From a checkpoint of a small mixture-of-experts model trained on Wikipedia.
Experts: 32 experts in each of 8 layers, 160 SwiGLU neurons an expert.
Training: a variant of Adam for the experts, 792M tokens, 16509 steps.
Below are experts of layer 5 (counted from 0) of a mixture-of-experts language model. Rows are named router (the router's row for the expert), gate (a neuron's input weights, with its number), up (a neuron's input weights, with its number), down (a neuron's output weights, with its number) and show model dimensions 0-63. Each number is 128 + 32 x the weight over its row's rms, rounded and kept within 0 to 255. Numbers have three digits each.
Before each expert's rows: a language model's description of what the expert responds to; "gets" lists some tokens that make up at least twice as much of what it gets as of all text. This comes from a sample of Wikipedia text that the model never trained on. Tokens count by the router's weight.

# expert 30
Description: Vowel-consonant syllables inside non-English proper names, mostly South Asian, Japanese or Estonian, such as Kh-ul-na, Kov-al-am, Kaw-an-ishi, K-ol-alapudi.
gets: "an", "on", "en", "al", "or", "ar"
router:138111082071069112092126118125110144088061162138140092138074081126117100165142119136070120120122157133171184079151119176144153078155097189130124100211145118124202135109139114145134183118143131
gate0:149110097123146117082174167158146177056154124086097110149130142095120056119186106213167150119125118094152105104103121120094132177120077112128157098197122073125149141082109123108160173131129151
up0:178115149172130204073157125087146086200156121124139131100179151168154113130172140131117187123107143096128090089185145134120155148118214139120125163087114099144140028151090113139102155143112103
down0:141114153114137140105141178088118135227102148162142163136077137111079176140092078094074176089146163188137107138169109114090157125083066150131092109151134162149130058147123146117179136180087089
gate1:135108052144140101157125086105197121151082144158112154094139110095105157171125127122108151113119110154149132158149125131132052154128101113129057145158149117133166118219104115110118137112188123
up1:142153083188157194133123112114097149086072151186104075126138091047118153126199161147129151147122131225103123063163105154085174179143130118094109151153146138099169108084123129122132164176081085
down1:153139115122168128108149128130069148159192162144197136138139185138092117125100075136109074125145132167129144203155133132174101164098172120153182114106138139070197098128120118107136108086191157
gate2:176137117185069101150140125167110067075107206140117156114093099158139089179137163138079226144138133142129093193121152107143114146097123088068084119103123000075132134151118114094144159112142097
up2:092130101092160104120161137140170124047169189138089096097095168070103121174114134169129183157127158132125079162148146135176078091147128175091154061128138096126117130117099164142148098109158111
down2:110172149159169070165147132157183091145153120101086120130102113120125115206176069122091075082137062175167122158135160131079068103138106133181106174138072069079216169181168077097126096152089135
gate3:145143129144171194120152149176173093151096140144108121149087066122073184107147130135104117136139179160124126143142126152159112108119099084056117111162157099141118130150127118117201183089172082
up3:130098119151156118171155065116162111140189091092168058178084166090174155108132147197173109125113121115123181116085136134115141187074142174119095175118131073132139140168115069143153163141145150
down3:099173102172146171172104099166118094189113162081045126089125158110121101122062126062100093154150154123154075160132113147090135099216141124126135157115152129152121178096162163142190151108104160
gate4:130180132081141099118148185145104056176138166149145122124158102123120194141030145138099139073124109166150174104156151134111167119125047139167146131114158146133164094139121084110104156142088160
up4:144177089104149127082113121102114064195144141123194146113136115076180212121094153115182095110133081166161147128171146170136166082130105135135123145151110149140124147192185092131075146138117145
down4:099106120134073112139088108143138160132093096126096129078103082175152070133152157070112112132161126057127080118077148100106059079152144171158065108115145143156095160090106153131183093105107176
gate5:182059124179112177110089129114172121120187114086133138189069163148070090077069120161134076128089048078175156102093145099114080136154085133138101141148122166154132109148207115153082169139108137
up5:138126149099139188165079108105122101105146153114064149196089154111151115143112136131123106154090059122133151126154193086141174120151141168066143066144119158146083091139126126110045143118133119
down5:071129159120103075176180165152184152059115145136046131161126161089108175116092176155090131169068151107129126121194153121107149103142135115094112139138127105145127142102092180127122149096170187
gate6:101125104144141180181146154117126137187116100201131099137149095143136136103129129102165159125138086110115165120101125146180163086126094095112135094143105100122144100075081158134138135115108080
up6:124077126136139113184135146223070140117177147148104061096070119160148136141144102134149111138158158142140163120086100116091124198083151139158118133106092078090067164137112170167149103120080158
down6:179139139154089181134130143172100077125138142121166131059103113133089124136080161107138143108181096069118151104110076140122122067136056122172135182113107108148130140158089151105145213114122063
gate7:113110063141119167143066153110126099082132168179100156127173171153108146086117131137022117116106142129163176115104115136078169151188121141113093137130088156120171096126170122126143148201173112
up7:164075091038155133160140149095099157103154081129131123178094138127170130158096092065110196148124146125086152095121088140145112136127126143089147175134155115071134128091073151175120181079132115
down7:128155162169130156145129155103175120156150158083107147148122140175125068162118139093148156173077128084125150140184169090133157201116134090141083084168123113092177102133125150128112109137135092
gate8:132153126127184112191143108130101177159174114135113129119174055127127067077164094056131093139113138143090092127198122108149113120146141091081151133140128117148165172108144084111140160136157116
up8:153202157191092106167198138104124145135119215161142122134133153125189160125144175166172207114190132118094084109105165126184135091132140119105129131132083119131122122149067113130093126110116125
down8:185146088118121065062100107151118104081082113135133144160110156130165130131163042132163146139126122106143104107140130128158176125136108093116124099169147145107073135129167065127132169100153128
gate9:153101123070160107153173144131143116107094126104115162153144133069140111121149103057115106148077163132114109145141116089100128145130194160109059149110173130120122109133185158144187154111144117
up9:129114139147145092152170116161124099079126123160049149092088093103132072164175122163103115097101115115152102148158141186126171145148155162046131130095139116177107141135119132124153149086113128
down9:135149113166179150150120172105088158156176130158145128131124140122149124082140091126096129122155136107169123164139117127134237060106165134124134074166110108176100080181121130116148109151175102
gate10:111166130097185112105136181111133106137099167080100116133127159117131171136146128024101176162088110127139117149060108104070127159135122151120109142147084057134031159124157112134132119113163122
up10:101119120129137121152133087131142125116115108157180040098093094119126110076118118149104073133169152104124107109102125136132160125128150154162128081117125135152142143164132127137140111083103148
down10:085131159138152079180126093162115080096105117127153151129078140170116153124169108106114086119176120195139148077146084085107188134077037075124116149122191122050168158134123109185140149165145102
gate11:182088090143097176187129086128146161116146106103161123124133116164118047124126118209132166106142127125120128132167143097119120158100075133102171166118102192089142144181121102143109138132141114
up11:133130135171102119129112148181171148134184146060114190105132186150110186128095123161147113145091136157114217122087152101096115126120151164091120134141108078082105097163150139113128127131151128
down11:096106112079123092163192168129135097055190131108142123184150167133126060111168149141112102110133160132117130146091158111058145228092121089072110210097090106135117148169135112125134106094094149
gate12:154097076112142194178169134112191096068143099088184080126135114135155076125164185117071114135159182140080125130105078109131127116137074210116141112189161132099137181141168131133202173048178103
up12:088145084114150111101137184102120152071087159125098134170122126122189150162074096099155142123153113183152153090109107124103163124116134145162107103163086156158143117160108115153143107157107100
down12:121170152126176127167108140153094132131125105157138076091133154138097149100145129123166088119078073113144127100105123098138144091080184087193085132096163114163121147104140137125154070085154181
gate13:191159124245096147110092141131133113101126122108148136139140140177097096132129093103106075102126062106162180166115134161131134094118085133154196101125126131152132137124092116069115111136100046
up13:104085120104155106156121129140124081099117085087129153152154164132081146177166101169091133151188135137099108129087150099122167120158163104146101128115127124074156154164068138121144155110127104
down13:097163138048088149159106119072100103190162161137107135081088107124165129179176135060134139086085100068162131134125118171117122063149088129130109129215121120114112138093138110142144092128116170
gate14:125096103069108129137128139164200136114130158115097062138094117183100117098160155112093173106142172151204168154128131137185181095153154108117129069155170082096192063098079159111191140130143100
up14:174170128154160150119090128191133187119147142107128102078129168181128048165131121180175119144157144153063169092173106104147123064093177128094088141142132108137077143145099127134149146104091111
down14:140170135130126160101154129109140159089150089144137157186142121131067114101022179159128101150125133152149118204163105092067112131120152121119098182147101185173165122171177120082103099143060141
gate15:152132109161182131172127124109167155101121152102112099143166098178086066145144142128134113123055142084093094111144117119159196079123109123126075132108181079128150154150152138126091138066127093
up15:145124126073155174153091077127112135156142136139154093146168124125192161124095178169118147132114124132088178102203108092140109136097181116154103116081157101130094100179186145123044104120120135
down15:136147109158123171134097145175105092104093150149159114183194164063135204159081154134111113102105072159097106148108116139130112140137128163125080093134123134157115178196169091109184142120144103
gate16:150154057113182136149114181111156150120109115138161094146103090183105135092069172104047158147108122134136097105156125137166190121085091082135063157122090158060158091176130188136097112162132100
up16:068109160086143158162106122075079121146095112120130161143093157066135110175184112092165114109122171134113130132124138163136139112140170161141155109194122143137041164085140104118136147073122124
down16:083085106148165114103082152099129157147108115134168131144093115156160128143083179124181155092166099036154128150115088131180134073135114148129207128203156158148117185074107093133172138140109140
gate17:142120131133117100066153153133158085135084152198135117129118085164136129129122095073124118112126122138141093125133132146129156164151117130069061136150106058122112182106161106107115082154135174
up17:151150166136100118133112104118159229131136114114114162137156164109128166100117098175157116127130100049135067144088120171111172084102136084151171138114134157140118127107122144120094151133086152
down17:097127080085127155111155103102055115121120117175189127137167155156115157092112154110159141143126119163127100143152126133127121176143102101126158107080151128094116111151167084177105126108103115
gate18:159156139049174138142097118176156158165114094235107099155121144095087138133143121155127168127105120174133147175142121153095149145129159107084127135085107089083114086102127164128114155087118098
up18:129092094164121139144107173146093154135124121141112133120137108136114153104073201158163114130160111154189144158122141095130142080050133133148107088162150063061070138090050146156103123119106090
down18:178146093114145100124104169110127148171091149145107135155106070157145063058115174076145147117083129085155134167110177093087145107121167082148116109145108109105201154091137197070114124170143133
gate19:121170096105121142118203113097180133076119142101184149162101090147097047101121164179146118146110144059097097141125134141156083136123099137125118119113064146121187189182103119171139083132093157
up19:144108191169093102174157157138073149126138110181111093080158070102142127115117188114097104127154175145045131118212103140143128175158150161177113150127088127182092160080160144083141168109096154
down19:148160121115146120116178157115150139145120139130082130110086122115133097122221091146122130071103178123138112124162106117108056140143197116141138100104116169091136124122138139150111161147110112
gate20:094163114103093117137078076102180172131120145215118143165151131103129093147132114137114142090101128113074087187129135102127069094159095107119104107124121171140083084096135109165168123165124129
up20:119122144161113100129092176103078177130157228129140126138172117126139128118103137101118108141132112125117152160146165161120159148132106113118022132147149136138145081147103129096161161080145099
down20:105121133118054101073201090117132147079080072132132161122140153098059113166118126110087114110174126129094123154192109152151143170136166082085118096143110098137121152154106091178144170099101132
gate21:197125123166131204138119183103121139111154111155143092116112121102093137178077128089124185095142103118102064109138090124113188100110103135105105111158167157123131138128097112146117183080120096
up21:117171069091124143160165104141151106132139119084122107125120140136129120073118095156063149148047182143095173115129111133174090112157096166146123116148119077085099094156110164150130122128118117
down21:117058109129109085142102159146108108137138133131123110161057155164176117145151094124148104124157112135125086116127159121113108151098109147156151098166157091105105142095080141099095137157169103

# expert 0
Description: Word-final plural or suffix pieces such as -s, -es, -ions, -ers, plus units and punctuation after numbers (%, km, commas in dates).
gets: "s", "es", ".", "ers", "–", "%"
router:099115140185109129140163088094128136134124104136075149111116086134132143140102119073152086084138098127119087051158069077098146151159189160139126095096148191141069168084153120155219096090078078
gate0:062074108076095163129145105078099135174090074104126113110171117192099106169190107126170146098153156116164096134148105105120099131139132080117048144126146119112094164179189101176122142115152046
up0:119093124129138165125135130124085137118108169139178167168148111141138172101099160157172173141089162172120221121101150098112099142182136141103103057089166108114109143166117182111143150142215134
down0:121150183113101158106086121151092107165063088116112133080024126134119128156163125092125128089074148124164148139058167176065136156107110121123190130182115123151171085147139119116080154105146113
gate1:126124145158082128120138159173137158051150150109106078116167059036151133148176097122132155108166056111163181085094171180122117085144112161122191170170119056100132107142114123111154159077143184
up1:068122158134156139106132157132120128122165188048135106078145071088144209146136116089154083165197059102139206089128161187079121122174102131122143130118097120131152124156121135099156105117110121
down1:157147219085153147107125147141130128157135162074104103085148182136159126132152132080056150179111138068189144125080177176218153145126133142125121157125148093129127176169126106123149145058106086
gate2:140104163111102160119158122096104126131108113127149085098094085141118122133112115125118097134119105123120122130110114086092147176137178140109208101061100094101125132168147124133119061125155068
up2:149165142155079107060136118118132140176186137077133129097143170156107155113157104074123113139121088109123109135148102148116167160147118082169136144058090122142077099129139142150077091140115130
down2:135185130199102155087087125157133075115075076131170132155161163071149150113114118129143161164103106100163126131172113104094126097134147141155126100161134129164145099105129050152157151074102175
gate3:140105126111132124094124102179129128123089118184146089092115066120076098085097149129080121104092191118091168142135158102101165075113153092185055133080176140089125129174190148139142134034148146
up3:156097149120140104106146088154137182180096123211142139148052100165116121078152094169115129129117196120107151151128134094141145134167186122165089097040147113127146154166150090112111106132101069
down3:142092165108080171138079148153141133111146160146173192160141136170141124149109134198124100103135059093133104135130085153200154107132085127125140116103114107138089154149110120121125125093164149
gate4:164140080143094206155014108097222110121078099133125125153145117126094075070133147089092129093097106082155109119102147063128128149124114107094115134072117134096111170078165152136144153163164134
up4:123127131077102155139124105158127127115036108153145110126117109116085090089140096091088126199068082108142156121124153079168100128127120157131111185128164098073116125039122176157102110123133160
down4:135173097145126123108160094149137091115134181179184146128077150108145154118102139136096090184202087054189133121137210144159103134129130211184104115137186048162139082129126097204167134130074128
gate5:034154168150127122136121097081174134149121050095153132131156163181129084135175114126126153151112091214086169136120103212160124142103135080060096112093071139186135107132166188131114073139139142
up5:135078094142133202122128137122143093093102153153098165100146168114081112024128088166097110139111139148126114124130147194098048135099087138088185042118095146108080122109121165148149129122140128
down5:100108139107175208136111130128132104195134134157135170117159169089143111099125175105130203123199143115172173175165142134096172091175173117156151106177050199170105145157124123135122110112105133
gate6:092072171141174176157150122134156125136172084168093127113140167150141128160114139171114111113083113102132167153102102125088070094106128188172136148149071120115141075135130113127105106153154090
up6:146183150046073103140113140104143165081122133125090158110103126153160102095100149098092118132064106103112107126051184093093089160080136145118117089103142119101148063108168095146128132100123104
down6:111120127136134110123069115127122150131063107101160098132177102115140083123077099113102099065183117115079080116116121123127086130083107164082081145125085112100130101149123135077050111150121113
gate7:086145084118108085170097138144135162146092141208129080182152158146056071139102156123134143102129128185123116098141143129118123129075130098131120168151108115142187078103144106159114111154165109
up7:070176102068113120113174088146121107116096124148169098138116135093156127146105088100122089109145136137179135148114160127135170098125171167113104169077165125097088109092117092133135141092187094
down7:134143126169051108146082162101152103135169160102125116106149150099145148126144113096141105097144114130170141181130105163107114130127210115204118137075098174140091116123138152144133133113164093
gate8:100092110140136194213099094133122110073092111167094162174118136130139062141108065149169101107090132175140151124120063106149097089138078109092135169123110155160144086120160104165174167170179097
up8:200116127100102142167132105126196071177127113121153181142068149121151138171091126152121124062111118094118149137132083111124178167113117120152193131131117177110105147166163146122125202122075100
down8:174098163125145159156173141192142139112160143179139153107106061056118120156114067116158136137137167090120148130117090127174109114118088141166124125148114085102084155157133090155157178067138087
gate9:081092173141093112125095122114136145127097090136201118133146106131100142137143175142184113166081114150078124098131100126167160098106145107178116099154108127167184099202089152200122101185139085
up9:183136159094129098104144058177136102083185139110068123101138182143134110175071139117135113109188050120143091114151141124147177144096168086071116149101123135129149131135131086185167127171121107
down9:143158094086097125115147093157062079112082091078125123088079098098101161127198150147068084119097149137085138136134126141175097120128184157152094140193143124151135134057141122129141023155134147
gate10:153126142166127126076171105047131121157110133125143116140192105116121150102118086169124109129110130155137088128122102098103150153150205117159136181082110103115088133146155115101149142140149079
up10:080111173073124123157172092161107155121159110086117143129125157144135100153123169147146135156152107148149132157079095118159085134148157173034153128216139089122193124133138176115065150078115198
down10:197116117114117139114120117095171081102144104113174112122147169140135109137123133010142157178146149076121096179097119109128072105131078081104151097138140194092144221120133099077165102111086164
gate11:130125166118078065063137119114092146104169118082108127109102146116096134090154142120160096085187096140113141138086112083114170106107171152111108144055156160138147141084118110155099184106098139
up11:091172162161123092134118140129167157225133142151159150182117091122189208123069126121172155109111163112132109130149164151151139127112145181120136117134115124131082065160140153114121141181088121
down11:136165120142148177170119184139111066120134168164085110156145125077130150131093096096159084106113112150162107126086086165145134119104157149123066116133110150146081187131148149108151119147189099
gate12:103083058113106122132126167069145106125097180131110106116122141151134133144134189138082090081146135175132057104139116177076149146149100145092060164145105134093105160133089103103151147112132052
up12:156133216190132121104052140152125133120108149149152163107140178115185135104127068086133145123056114085183190126100143081160118126061068114123121144136101083112134117098178120083119128099121132
down12:141143090183150107118161137146108163124097109125115096191153153123113064119126150113120142106093134147132119175127129064155108078162122101097166160156120120093094097126124145084127121122133120
gate13:119130144078072131097117098094149121147123140156084068043152128163117125192151175166109085092171130158163146118094120177145194097148127174129086155102119137140117194182131097099171192144117126
up13:140125111158146125109097140088183113069182061111192173148092168108089089114070108115123119124094134114098129192105096159124103186095124100254167165133128141164168120172132115132076087137098137
down13:102090057146145059114070100122138186115124122159126138175137100092094106115163087092155163073117120108154100166124133113078114180127127151120154173131110107154096110133143113154104124131180194
gate14:143129136118083191156158113098122144119161170121133130105116150135188090046133114129100132101089114147144122144124179153111109118124137038092144107083137060187159091148137155115102135077109101
up14:117112154118144133080143157119124079081098148082159106101151160145067093120153100102092149202155149123213138124072154139151107116203095116080093093138150132111129125057130069161120085133130140
down14:141135112125110095126156159129166172105151128174102122101131110130105127127146125170134112119132073113147113149124153152138109178180155181145129112091184098153155146195126086122138129134154180
gate15:148169145101060160104102132149173050136096089171112114139109081142114134087099113134148163145107144106158133117086054090084100053148082185110142075074114077127092125145176171169154096155139123
up15:106127134096096155128166130149112092106187171139097160134130154106150168164165114176168132100107096116095154124115088126103088117157142129095193137132094088093085071134083166098135158072120119
down15:119129164108183139092098132133118146137072100099048138103133165149064135111150113097105125156129113190159161129097156126134077110184153103111197103152113157122107156141090168098158126086112138
gate16:098084087123152130157163086104185111104132122185070143153153125130160126209146090228093119145098107115058177150112119116143136088092081078199063138114122122125130123182172154119130114087132103
up16:171098183113165122099125170101071094122198166083195186158145136102097122092117156156143070182128135113100199178106114121120116132112123104177142114150180150131169101103141166109107116117098123
down16:093065084142188149095126139164130112141112134138126158168157154207075094132189123107056069151110058122112114101125188119160114118120099120120128115152073145187144140153202147140151124117118191
gate17:079098136082192095085173100104086162082157169111138136219099051152130200129116125162101099132101130200155150138175079097152135127032109114141155111117043130145130106159092123151090176154176142
up17:158177119072142064156160159119135092225124154080132091104145181112124104050123189147124099141052154113147122109129146137191090061170166119103128160171120141130104160112185183156106095126124086
down17:200105129163169197200174193110106095140133141114143140135151124119135141070104189188031095118084121145165158131105137130158123172079121179106135150139073131150104142137126070103100154107098135
gate18:085160111096150137131184151097097103161105093123139065108092111141086127165138113131161121084193134114113108141088109127170163162111134082123159169141090172136203201136046129091140081136107078
up18:135145155129154152117104124160132124186136165140101099105162123082132102175193124174141135168097097175100060096127134135174115097168124167160111071146193084105135123129134110128134097072162189
down18:187092119128154146151094182164108093194120156112127170145135088092178117178141112075079109171140161075096095139149100147156180087133160135160116097113113144108181219167131129115138115127159106
gate19:125122118134087076119175105151155102105198100108177130165098095114100167132114128105118151071133152141156151102125113076162157136109092090095134114144126100105148169131121135126144147150137165
up19:189164158151188080141103121204174154148095122178162106153153152082101115146139194194156129103136098129127119168125133165215117179131071058172098135128101106148118151141130158137114127094116115
down19:087124149176171175115138143121189125098123112134148132142171146129119128158126096138125117102101112083134137218122152108145143148108145087129155162105094145125130099162127106124078073123144072
gate20:103098132075097220087124158136096083114099117144117160116094089128123190097129185074117113122118101145122122146144096112132095149143169094120123116113119128078099212100152138150127099069130049
up20:123082150148187146141155153158077128112118133118099129128099160127149194213123060133145162134066161156173150172185118119150094111053069175059142128173167152151082094092056078118128205167145179
down20:116119075115135118181041111177139157125138133095122125117173134125096164135178149092147138053088097190153118100138160095140119136071158112090152093088119128103142136079083122157165154119129126
gate21:096105139159061111170105149124127188175122156087118146140130140138169124168090163145171113159077065167127218141066114098179136232158147180161181158125063124130140059114126141125136191147160096
up21:176116133126170113084139155072088090115128176078125096162150120111083072182109111147062175192109149126083111124129079116145102191149120129109157140090174121114127075157154143117086124125125141
down21:092078167098140119079088134133101121123068133052150086113124109171105117147147132112152125116045129090093068118122112140138089154104134112100160149071123158121150126129116102105132123131139160

# expert 12
Description: The word of in "end of", "albums of", plus early syllables of English words after s or t (s-we-et, s-le-eping), and table separators.
gets: " of", "re", "le", "e", " e", " de"
router:106103155061088104154153078126047125165209125169158079104183101100160089123176171132098122113116100152112159081055081172126195202126100162169162173146091137151125128160092119124168094128139164
gate0:100112142101120071116094089136137030090187101139096061141138117159161157187161142086066152106156118066069181090097131126106158117121118120116140154077130110143147128121150137086111139095164139
up0:132109071149123118122149150129147092171116123111099168134150075124134134147058121091105136131135122099137151096156154117160128122068120092147114160149173126116066107080114187172105089130124088
down0:189104081125125156146089152124121073140129110145122149159154128103139160122094103121152111044111082121118150136166135118192100135090123098151139091086108142135056130131050168119132138128115142
gate1:191157102101140172163116124137121129087152112104149209168119108097139097080097140070130136075128128107192096088144173098062122142105115086113116108100175113108123122190148099110076144190152125
up1:147128126137161152135153151134069132122128146142130117073142131111127111125171139140143180125116124209082080138042097123089090162159094101155112132147149087110159182099154184124134116117148118
down1:131089179111154105174116122160158165197122133176140102121165067141101146184160083118135138183136121106126130077134150160119068155104156138073130183119155109150098146144132142119104070144130126
gate2:138109106147105088165107096110140123156099152052104024143133147127098134143157101097081150136144093136128136147154179119119134151135183157102138150127130109139168140172151111115155088117217032
up2:129136111112132184075171139081134118135148126163140228073119122169080163123089164128166096124094164121146131146134067159100124104148125050138122116108109135157104092116124105108137151159096153
down2:168127165127149094119174136120166150159112110067180103153102110092133131155069109155117181173109142178137193077116084156091127168136107106073150096099112172067151149180114128138109162107079110
gate3:118094113144127127101141159131102124075169211093127179167099097103160085080098171129117156148150147147110118188143207112093109123117113145150166106172133106092197093074174151164108124139150146
up3:152095120083133174135109121108090100087129134098111124148186124095124164164125130126156106137095200119195061121201114128180105125124147054172163171138089132150165090102175116102081099142170132
down3:108149113116087095139066154075148116107194165109139123181080141092145121108104115113124111163161180131126095120131153135156123108076108113155090108087162146103142102146151159091090107169101085
gate4:074098121147136082146123117125076147165158138117122084169161193106104144163137120090145114127049112110099128193150125126107145163093089151159127114121093129123100122080156191168092125132141079
up4:121117091130145091107053102087123112143107144077093093170154168105125144115106136116109114120125049186108155117116141120125128135103115174128179139104093159108143106117096152189101110145124152
down4:094145131192140117171138127105123071099177145170142169153092128191102172088181164155182131113088090117180106158148066125060199060116166120143109107178115109137111146122135127144120176120113086
gate5:161141131098145128162103094071109138163180122200128075092138104111145057099142142177165120130118130143151127162145131102095083148106143181163178162136133191099080108193097086084197114122071137
up5:091158120133092109099136149093092135117052158154083146128131172133095135122136133132131143130170055106136116087166171119090210147122036175105118055183086055112178135150134140115050162167130174
down5:145103055134144156100083157126090125078151129115113079088072115123127159152096043144106116108091174119141122084095118163135102055106210074122061114137123110108121125160146121159071128135121184
gate6:079106149163134048132078122157166142070100151108111146077132122158076107118115110197131118101136101108133185121117159162098123110136135108120100209157178135110121179113066162116139120128144086
up6:206079134164133129099160100119144127151128138106126178162131111158195136149119128142208142119123166122094101089171135138147103107130094128097138064110173117155086139116148101126156143139093156
down6:114160111112134120139059179151099096113135106125162091162097096192133095122113074104196128098129165102098144158152108136162106064103127119115117214144143097169171076095107086071130169080119141
gate7:168143092103123161114148123113146110136177130167172150135105153152116072139187099122086125098087075116160179140079109120105186130174099150146078149163165106155133130077202108110193165131116124
up7:099103154107112121162165171111118139189115190155158118150136140146077169119137095143077123107108067123085179083104112110122154133150148094175138161118092131143126133095159170080182109103100116
down7:101159183129149166094119153122138043153144150065150129064083156143120163159079119134162107167129140101130117087095085126137092111136061140150109090116229133143117172084117192133114169114185137
gate8:097100140149182074127147108089169178085160128076159128135127094122122159123146142120100177112127144124052139081123153129178023139114159159099073176129104071148112118192149115148128092142148173
up8:173173126130129123127111098122128140132135137149123112126119134159178114159099131161155191109138159103108117138113134125123144145160104067148146060088148073075158158142171151108156189100121138
down8:152165138188142123180154039182171087152142121151087125105142195163126179076193085168138189119072111140118132124081117082120144143119157148152106159150124160125142150074156117143139089163123133
gate9:167126099180031096116117129115120107202077129148097125085171195137153108141158172121122146085135170158112167200175086106108135150122129097170066146141180107106120157175166130057175111155175076
up9:120173153099154129106122191167113125149141189120075062118093100173102183134136100086094111116137130155146111095141100158134126118100152221109212150071098134120133124111107136153117054113140164
down9:139152102112168129121122143138133136122115124166123115173100177109156059152133117173083107132151116113179145183112105104113128114135144108208166159045125111169164145079188140130118131104127163
gate10:209111145122099079109167112114114098101195129114140148131116052093166133120152104081082110173171145125141188128077070175160144211121141168157150126162138170115163125160144102075044129082141122
up10:197109111099139128146184135192123138089150127169106131148149118135161119105121115154118125154104147108159063145141142088149101172204132133100175186162154137112128104177102088106084128138098110
down10:081146144105143154132160128132169179068111133153121111143109105112088084156037157116111158160132112138085109111121127114102146111158125083162176179086132147040119143123133131129160094086149121
gate11:129131124107141104165149112099139121073196063123138136140154089144205102151154153131139123109066100140162135160144098134081152065166090076134137122092085090152147116125141125087143139163167136
up11:114107103154135090198126130088148142028155107105157179086119080202193073169157185121115112137108130166132147149107104106091130155162110094123112074093062149094136110136182094082120096144153161
down11:073132128152167145093065171066167165094115196127133151135110139084083111174136096093126152117167114093152102185117070171088145094145148168148149074143133097132112121141143139115176064105131169
gate12:125122085104157140118103104177114171148152140096110111022140134146124122135097110118140172097110071177121165108076154135048126150096140161150080180122077099150101114148136143152102108168130139
up12:161173101161139144110198135125181125089145120143154087151154204129134131143093155128163137140082136074135147190113123144115091082148127075159175119070062114146162095167105121141135144137067246
down12:152168114107073094123087092081133103146114133087178171139131074163146138083138108135132136115109147112111127089128086071094096156180158083086143154101052096106107204108112099141072168113090165
gate13:161173094108124109075084119075136139132119116118096098140109094136135140124157154154131124108056138181086136098099102203137122169092139139140193183100059107125061098110100107133170128092137182
up13:112138134139147181155140135146156098123127167117129106162138072183154086075171125152115124126146132059159082147110133191114105164142096123139140094109061222140159146145069066172124137099101149
down13:115152123130104138158098097116169103083105142095092132064091154108181154086095108164152114094073104179146137151078099134144174165160052139145146073118118067130140143121114097097128128145106081
gate14:163107098111095188060120153065123130136136025177142125159118130135151162177112117082151125130121136111121182099045123128096119103151126132148142115150075121114165146128176176119088178148149144
up14:090135097097131169114205102145176149106152119116128099179116121129137095150069184120160134160098152168086118110130141135173093182142128121174171143092119154169181108104151090148105116114188165
down14:154131103122091140048102098132186099099125202045122159137145138082168117175128101118124189127144126175064101174153140122071146175081094080100120125128107146121129145145072141185108095097127082
gate15:164169160133141077162088080053137172116175065120084156149116100140091190160165143116084114087130090129120077159109132151075160163102136137091167168096095129133178089177182114092060128076136184
up15:112110106169163110160123166137132120200119099092152154133091115126068126153120145109191117135018121114178199133167184096095132064115140117170123098164145104133137178165145083093166097161221168
down15:122072140133173134092157151124120082109096160109158090107175131122146122152174104089123127132168182083149148123129157123146122049133114145168159129157160164084137157161116153090158076128157146
gate16:075140104095170110082107177132127121140141119088125138070112097107174120122134136169073110114157147131107204107087135133074189118137101141086114134113111039152135086171156109133193121118139135
up16:147076107097152165164130115144152103136110106126074076137182038103179138141132140129074108179112104155210141118145116139101096100098126137166102119103077068145072180119156131143080135112092075
down16:160075083102093032157142148139172193155173149137129112124172120127050105113255150090133173099170136099110106108103182107148100117116130162117208099185149170122120080068069149167145137129094126
gate17:113148086144116099082144139132137139166175100120155139095160129080130145134128146133184140074124074165119071101148114140154147145103123090145130091054138104122119157169125150113067141197117101
up17:162131163134146144165147148057126124111103145163147147150134137154147075134132140081131128152093138145060135121152170120123117125132165136102084141131148151138090146150167167134094179121116149
down17:130097153139161132106148141148194134141150132146085093143125128157130134175156091109143130054152109104159177156129102048108155139086140131135096076142081143126134102093114172090098116109094188
gate18:121136187122107089164145147127130077092156152123171142059125116119070123123143074156117157105125101205095183182117100142155163123145185134119142128148152137133085146102105126130134141168081081
up18:138120122118128100123121157121155108134102104082103133203138111136094097117105154065149111152118107136119083157132135152105120104142095147146110107069092159141168135160098158142099144166162113
down18:145105134098132129135144068150121099132138113119069129128137178160180077088142123194061184128185183076131075092105146119086098083141152158123110132157154093102127167120124148115152100188180120
gate19:161140095120124133179078140112158094145095125109107145142192064160158047178111138156043112107110117128081064132072130121091119160105146163119140097125182101048150091116094113071119119083113160
up19:092133177130130133167156146125125118089175134137124143102123129103104119128136142121183141126122111129086181146162192127142132120118141096102065121107145165130096154102138176175137169135120149
down19:150113087149177131184126066077078079089139127108153114186144127150147100138163107136117151117090087108149105140115143103106155112120160145129111144126191110150130090131150072128163057178120083
gate20:142125141102147165138102158073139146123129166098165163105211064126088112137127175150205128110176117089130025136138115122148099136146124123103088135133092163190121075126110134140147202156190135
up20:123158143167192131158089120110129178150124138068159079157102168130177142121122100123124156128129134163188099085126124129128081128104181175164137130138168143153112156143195098163080080176097099
down20:086121133148118091141150154118097113137094139089139099129161148158170138096132113130166100107072122116176150125128139109093107172155101146143122146148101168132121130101069154121144142137192100
gate21:190136063075076106084142103102095154176144143156124119106085103181081132109147119095215076122103051080164181094152089124121150116152058151132068111038152069129101190129137164180146130122124168
up21:146165095141096149104136192150116090121088131158189118158093015157100153171064120126196128112095186121154166076123126118105133154128078113156110106190187114056136141086130100113185105107130104
down21:074065116106134122139125186134160111084128119124122105190206171123082104127152127125166089054154122120164101111203191158098087110146139114092156147159099184044103088135166079158091116137178123